From a checkpoint of a small mixture-of-experts model trained on Wikipedia.
Experts: 32 experts in each of 11 layers, 384 squared ReLU neurons an expert, 1 pick a token, a sigmoid router.
Training: a variant of Muon for the experts, 666M tokens.
Below are experts of layer 6 (counted from 0) of a mixture-of-experts language model. Rows are named router (the router's row for the expert), up (a neuron's input weights, with its number) and show model dimensions 0-127. Each number is 50 + 15 x the weight over its row's rms, rounded and kept within 0 to 99.
After each expert's rows: "comes after" lists some tokens at least twice as common just before its tokens as in all text. This comes from a sample of Wikipedia text that the model never trained on. Tokens count by the router's weight.

# expert 9
router:11 53 44 61 57 41 41 35 57 65 48 37 36 44 57 44 46 58 60 50 38 60 30 37 49 53 52 48 66 05 72 48 17 47 64 42 88 54 57 45 69 79 76 56 63 85 47 54 63 61 36 32 46 71 36 65 43 48 40 40 55 63 53 48 49 56 47 74 46 50 52 35 49 23 33 61 65 26 44 61 36 58 93 29 47 60 39 51 58 60 49 59 44 41 50 60 40 48 48 39 28 52 34 53 63 83 19 43 57 40 66 63 47 51 43 47 54 55 78 67 61 71 16 38 34 48 61 37
up0:61 47 32 63 59 35 59 75 44 48 19 21 45 30 46 50 52 60 43 53 42 45 22 41 60 44 38 48 19 38 64 25 27 58 38 63 31 79 43 50 61 31 68 74 48 53 63 41 70 25 44 41 66 65 58 61 67 38 30 61 78 60 44 52 38 59 54 55 66 48 19 37 63 45 47 58 44 17 33 50 54 70 81 67 87 39 59 39 22 41 21 58 55 37 50 73 57 54 19 60 56 51 38 31 66 44 53 41 52 34 41 45 56 67 63 71 58 53 37 71 51 54 39 32 43 59 59 57
comes after: "=", ".", " =", "\n\n", ")", "\""

# expert 8
router:27 48 54 27 68 40 17 13 41 28 44 49 12 59 46 63 58 41 52 78 40 60 43 50 40 47 67 23 70 43 53 52 22 40 45 73 47 30 37 42 43 52 36 46 46 72 21 48 53 38 38 27 62 40 22 07 64 58 41 41 49 75 51 49 45 57 61 67 44 36 46 54 48 60 50 38 59 52 47 78 68 63 61 75 31 50 49 52 62 60 46 22 64 67 62 31 44 58 60 58 17 59 61 54 46 52 50 59 88 52 56 63 56 64 61 51 63 71 40 45 58 49 40 65 67 47 27 41
up13:59 49 52 47 43 51 44 35 91 43 52 43 60 46 63 62 58 36 50 64 70 38 55 68 42 68 42 18 55 38 23 80 40 54 74 41 57 47 49 48 56 58 46 55 60 56 55 65 58 64 60 28 80 34 68 29 33 50 42 36 78 82 42 68 46 81 48 61 38 46 52 46 45 42 41 61 53 53 47 34 29 37 50 65 74 35 75 73 33 44 32 47 25 66 34 20 49 16 62 51 08 60 37 48 55 36 60 44 27 48 64 37 49 51 48 20 60 63 75 38 34 50 47 34 59 41 51 45
comes after: " (", "19", ",", "–", " in", " 18"

# expert 21
router:25 45 59 41 61 39 25 56 39 47 46 41 33 58 53 60 73 64 56 29 36 44 41 50 58 46 75 53 63 31 40 18 27 74 55 57 51 46 51 46 50 56 80 33 55 57 40 55 41 67 43 30 55 58 28 67 53 48 46 22 59 52 60 63 45 55 60 55 47 46 54 55 70 69 59 47 45 26 47 72 44 66 81 61 53 58 37 47 78 59 22 21 55 36 36 64 23 42 52 48 34 86 47 49 50 65 13 31 53 35 66 48 51 73 38 70 38 50 69 64 72 76 21 51 54 37 52 12
up0:56 56 47 24 48 50 55 46 60 33 57 44 50 62 30 73 41 72 61 64 69 52 20 28 60 59 72 44 50 52 29 22 53 24 44 43 53 73 47 51 31 31 31 44 51 39 49 29 43 68 53 62 53 50 40 50 73 58 46 32 25 26 71 44 36 54 54 71 72 58 44 63 61 53 64 27 32 54 43 36 68 42 81 33 36 76 41 53 25 45 29 26 41 49 45 76 72 49 30 45 38 62 58 39 48 49 44 34 57 67 99 41 29 51 67 48 44 63 55 47 69 58 27 54 60 58 30 72
comes after: " |", "-", "|", ")", " information", "\""

# expert 23
router:52 53 66 28 37 29 39 14 49 34 52 29 46 51 42 14 41 55 45 51 56 53 18 51 44 68 58 42 27 25 66 73 51 67 47 59 47 41 38 57 53 68 66 37 58 63 17 37 42 22 37 58 84 65 28 39 50 40 34 50 38 51 18 45 29 65 66 61 57 52 46 65 52 43 43 49 61 54 58 56 46 42 50 73 52 43 56 29 86 50 55 66 41 32 51 29 18 25 42 56 56 52 41 50 57 48 43 60 59 51 59 53 65 77 38 55 50 41 61 56 60 54 46 42 40 50 09 06
up8:33 55 58 68 50 57 30 64 25 53 55 51 34 25 74 56 66 66 36 38 17 62 38 60 30 68 49 42 34 60 24 48 74 50 51 46 42 41 44 63 46 37 37 17 52 52 55 79 25 41 31 39 46 40 58 62 62 55 22 32 64 83 61 62 57 56 78 69 69 55 46 32 48 32 67 86 37 60 44 37 55 47 60 67 13 64 42 59 48 60 43 39 63 43 27 45 42 22 30 78 74 48 37 36 63 53 40 44 45 50 41 42 49 59 63 43 47 41 57 62 65 45 48 76 74 52 31 55
comes after: ",", " In", "In", "s", " However", " The"

# expert 20
router:48 31 62 44 54 41 24 64 47 86 21 37 25 37 50 06 69 52 44 40 46 69 53 51 60 59 60 40 36 40 54 32 65 44 61 58 42 57 55 29 37 48 33 49 59 59 38 75 31 34 50 52 54 44 42 50 57 65 45 62 81 60 59 72 14 69 54 49 52 49 56 59 34 51 56 28 48 34 36 60 32 70 51 63 42 84 74 67 45 54 28 35 52 56 48 50 23 33 53 66 56 37 33 76 31 61 52 44 75 24 58 30 21 54 78 52 46 57 38 44 58 55 21 42 69 50 40 63
up0:42 36 50 44 50 38 38 54 61 37 38 36 51 53 36 32 36 66 34 64 82 70 71 43 28 54 34 47 49 37 64 58 65 64 41 39 33 38 59 28 40 14 68 61 60 78 38 74 37 52 40 46 66 46 43 70 59 52 37 76 54 28 62 79 46 48 37 36 36 15 48 45 07 51 57 45 42 58 56 50 73 82 75 40 59 48 77 66 21 42 29 43 40 54 56 46 62 41 51 46 53 66 86 56 47 31 50 63 54 44 39 54 47 54 54 62 27 44 27 27 44 55 24 42 65 42 57 57
comes after: " the", " a", " and", " was", " as", " his"

# expert 17
router:29 56 51 35 66 49 54 25 60 43 34 45 28 47 45 41 43 51 36 61 45 79 29 32 36 71 53 53 50 42 50 61 40 58 55 94 54 40 22 64 79 51 73 42 58 42 37 55 33 34 41 44 32 35 13 60 54 49 41 33 57 59 61 40 33 55 51 69 52 48 41 58 57 76 35 53 68 39 27 40 37 41 60 85 51 70 38 59 53 78 40 51 58 24 54 65 57 41 22 40 27 75 63 53 30 62 41 71 44 86 47 47 60 38 73 68 57 61 61 53 62 57 29 44 83 51 53 50
up5:51 81 34 36 68 62 47 69 42 53 38 65 76 50 60 55 58 56 26 55 51 46 46 50 21 53 67 59 39 38 26 79 41 39 44 86 60 54 56 36 70 48 71 67 50 68 47 61 45 41 26 39 55 39 39 28 53 27 45 72 49 69 37 44 27 31 61 41 27 79 64 52 54 52 62 32 81 26 56 41 61 40 59 52 79 42 39 57 46 28 43 45 42 62 48 60 34 64 21 45 65 48 32 59 64 49 56 47 56 68 47 32 56 53 52 40 61 47 67 31 53 81 62 77 59 37 44 95
comes after: "-", "|", " •", " No", "ti", " Binomial"

# expert 12
router:21 27 33 42 76 22 49 28 19 68 53 56 10 65 80 44 59 62 33 53 39 80 26 48 54 80 63 57 46 50 37 37 60 56 71 37 60 34 43 62 63 51 28 25 37 73 60 48 53 25 45 44 85 58 64 40 33 66 54 72 35 57 31 51 53 58 51 65 29 56 24 62 56 63 46 34 55 55 46 77 62 65 58 52 45 45 35 65 49 43 62 28 37 24 51 64 46 49 59 52 55 47 43 44 43 62 28 29 81 44 67 63 56 46 54 50 50 44 71 45 60 56 39 51 48 45 51 22
up5:50 39 30 42 18 46 69 68 36 65 54 71 43 63 36 55 57 71 46 23 39 47 61 43 49 54 48 39 28 54 31 46 83 59 53 70 23 64 57 33 68 66 61 28 24 66 41 38 54 50 49 82 49 50 61 33 36 61 70 53 36 59 35 71 50 73 69 61 63 53 04 71 31 58 38 44 49 27 53 54 47 36 51 59 48 56 46 53 29 42 35 33 23 31 65 51 51 60 62 58 54 42 49 44 52 57 46 47 39 65 76 31 25 50 43 62 67 45 72 68 52 90 44 55 37 77 34 55
comes after: " |", ":", ".", ",", ";", " ("

# expert 22
router:25 52 57 38 70 64 50 20 46 32 40 24 18 48 54 58 37 65 28 44 35 76 22 48 54 58 51 65 47 44 49 46 62 69 28 38 49 47 48 64 83 82 53 34 30 55 36 54 40 13 38 37 40 74 40 51 59 44 36 36 39 48 25 51 57 41 63 83 44 53 33 61 57 66 67 48 58 26 45 74 46 35 58 62 64 43 51 37 50 59 65 38 32 42 64 47 33 33 26 43 19 53 48 63 51 72 54 61 52 67 42 13 52 53 38 39 40 56 58 59 74 30 43 64 50 20 40 41
up5:37 63 63 48 27 34 54 34 50 57 75 15 73 41 64 11 50 44 58 70 37 41 56 70 47 43 28 45 49 41 67 24 61 34 40 51 66 62 42 39 50 62 22 28 73 63 43 34 51 37 44 60 48 44 68 47 53 54 44 64 57 59 43 46 49 47 41 68 57 53 48 50 36 23 65 60 26 37 65 47 21 67 50 67 57 49 73 29 35 58 48 29 58 57 59 53 57 68 16 56 35 55 34 71 82 65 54 64 27 73 40 17 32 56 25 20 56 38 70 37 63 62 52 53 52 41 39 57
comes after: "\n", ")", "\"", "  ", " Born", "\n "

# expert 26
router:24 50 60 30 36 29 46 22 34 31 50 49 25 65 66 57 63 73 29 59 43 57 36 49 28 31 56 47 63 43 52 71 34 71 66 56 49 45 42 47 54 48 28 43 25 48 47 64 52 32 50 55 59 56 24 42 71 59 46 51 66 44 39 79 35 56 49 58 47 51 53 63 55 76 25 25 47 45 46 85 34 56 64 71 47 58 44 14 81 67 34 49 34 54 53 50 27 42 56 62 15 68 66 45 48 58 38 24 78 60 61 29 51 58 44 50 65 40 67 55 74 61 32 51 78 32 59 32
up5:51 36 43 38 45 64 48 26 46 37 67 75 44 73 29 52 51 55 64 70 46 19 27 57 38 68 50 04 60 60 61 77 59 45 70 47 55 57 31 53 27 38 39 40 60 42 28 55 70 56 66 06 69 56 56 42 44 45 39 26 65 43 38 69 59 60 58 57 39 74 35 59 60 44 50 49 36 62 50 39 26 46 62 72 58 44 58 58 49 60 64 66 38 61 61 25 23 39 75 46 33 46 34 51 26 65 46 58 57 43 68 23 56 59 64 49 35 35 38 40 80 38 69 44 61 53 74 68
comes after: " |", "|", "–", ";", "/", "°"

# expert 30
router:21 45 49 41 49 48 64 49 47 38 14 47 49 64 75 50 38 50 21 52 32 61 46 71 32 55 49 59 56 23 38 33 57 77 29 51 58 41 29 65 72 49 43 48 31 76 68 39 38 29 58 81 29 65 27 58 45 50 68 42 47 35 46 55 35 56 44 56 56 49 32 49 28 22 60 41 51 47 47 55 35 46 47 35 40 59 87 47 61 58 61 39 19 48 51 40 22 58 59 63 38 41 27 54 68 35 19 59 51 47 54 07 66 59 43 27 53 53 52 61 42 34 64 44 60 23 24 38
up0:42 49 62 63 37 47 25 51 90 88 35 47 66 46 65 39 45 45 37 58 25 15 48 50 46 43 37 62 47 64 75 42 33 64 40 81 58 54 36 31 43 42 50 72 71 75 72 39 51 62 51 53 67 53 29 44 47 59 53 66 56 40 66 65 46 33 56 37 52 21 40 47 38 55 80 36 50 54 69 53 28 40 50 57 49 44 60 48 50 64 47 38 27 30 56 54 39 80 65 49 53 55 33 43 68 35 27 65 34 52 43 31 27 63 52 47 54 45 37 24 73 63 28 31 52 14 70 32
comes after: " of", " in", " to", " at", " on", " for"

# expert 1
router:35 48 59 26 38 28 73 28 61 63 44 36 51 62 48 46 74 53 68 30 45 55 30 48 18 45 56 55 48 43 68 21 46 64 90 55 67 55 52 34 72 58 80 35 47 68 55 64 36 64 50 26 41 66 55 55 56 54 23 35 18 51 41 58 44 43 66 72 44 55 39 63 51 37 40 49 50 54 31 36 60 63 73 67 68 61 26 30 79 54 40 41 34 54 68 27 31 63 52 54 19 60 36 31 40 67 43 50 62 76 53 24 52 68 56 69 66 63 66 40 68 58 33 48 54 35 44 39
up0:52 76 61 55 85 58 41 35 37 48 69 44 39 52 68 28 70 58 40 40 37 67 35 74 54 53 51 33 43 43 68 38 67 44 73 72 17 67 51 85 65 34 47 31 43 53 05 55 56 39 56 48 53 50 57 60 44 36 70 42 55 49 53 41 59 55 61 72 46 29 49 64 36 55 68 57 77 41 49 26 41 57 56 46 44 43 37 38 58 64 52 32 35 43 68 67 39 34 51 59 62 52 25 59 50 16 52 30 78 72 46 62 37 33 50 55 54 72 57 43 48 31 61 34 82 63 35 17
comes after: "  ", " 0", " |", "|", " —", "%"

# expert 25
router:33 52 40 39 67 44 43 60 56 69 44 32 13 47 47 54 51 44 45 51 39 48 35 15 45 46 73 49 50 27 80 31 41 60 56 54 69 51 35 66 49 53 67 28 59 49 49 54 39 41 19 53 31 68 26 59 46 58 40 55 26 63 50 45 55 65 33 90 61 64 37 48 60 66 45 47 47 33 27 69 41 42 69 70 38 53 68 45 69 75 42 43 22 23 31 62 42 28 54 32 47 61 42 44 24 44 25 36 68 62 40 24 71 50 67 26 38 72 51 66 69 46 44 50 69 31 47 38
up0:75 43 83 65 65 32 13 53 55 65 47 47 59 40 36 49 47 45 48 52 64 54 64 63 42 08 56 26 48 54 47 37 55 54 49 52 37 40 55 82 75 42 61 59 57 64 45 46 40 47 43 41 38 70 56 35 25 49 37 41 31 68 52 14 48 67 53 34 82 76 48 59 41 42 39 35 47 30 21 61 74 46 64 46 38 64 47 72 37 50 50 54 43 26 44 31 33 47 42 47 62 36 54 73 39 46 54 15 85 53 58 49 70 31 37 32 74 74 52 40 54 48 25 56 52 45 67 60
comes after: "\n", "  ", "\n\n", " Year", " %", " Party"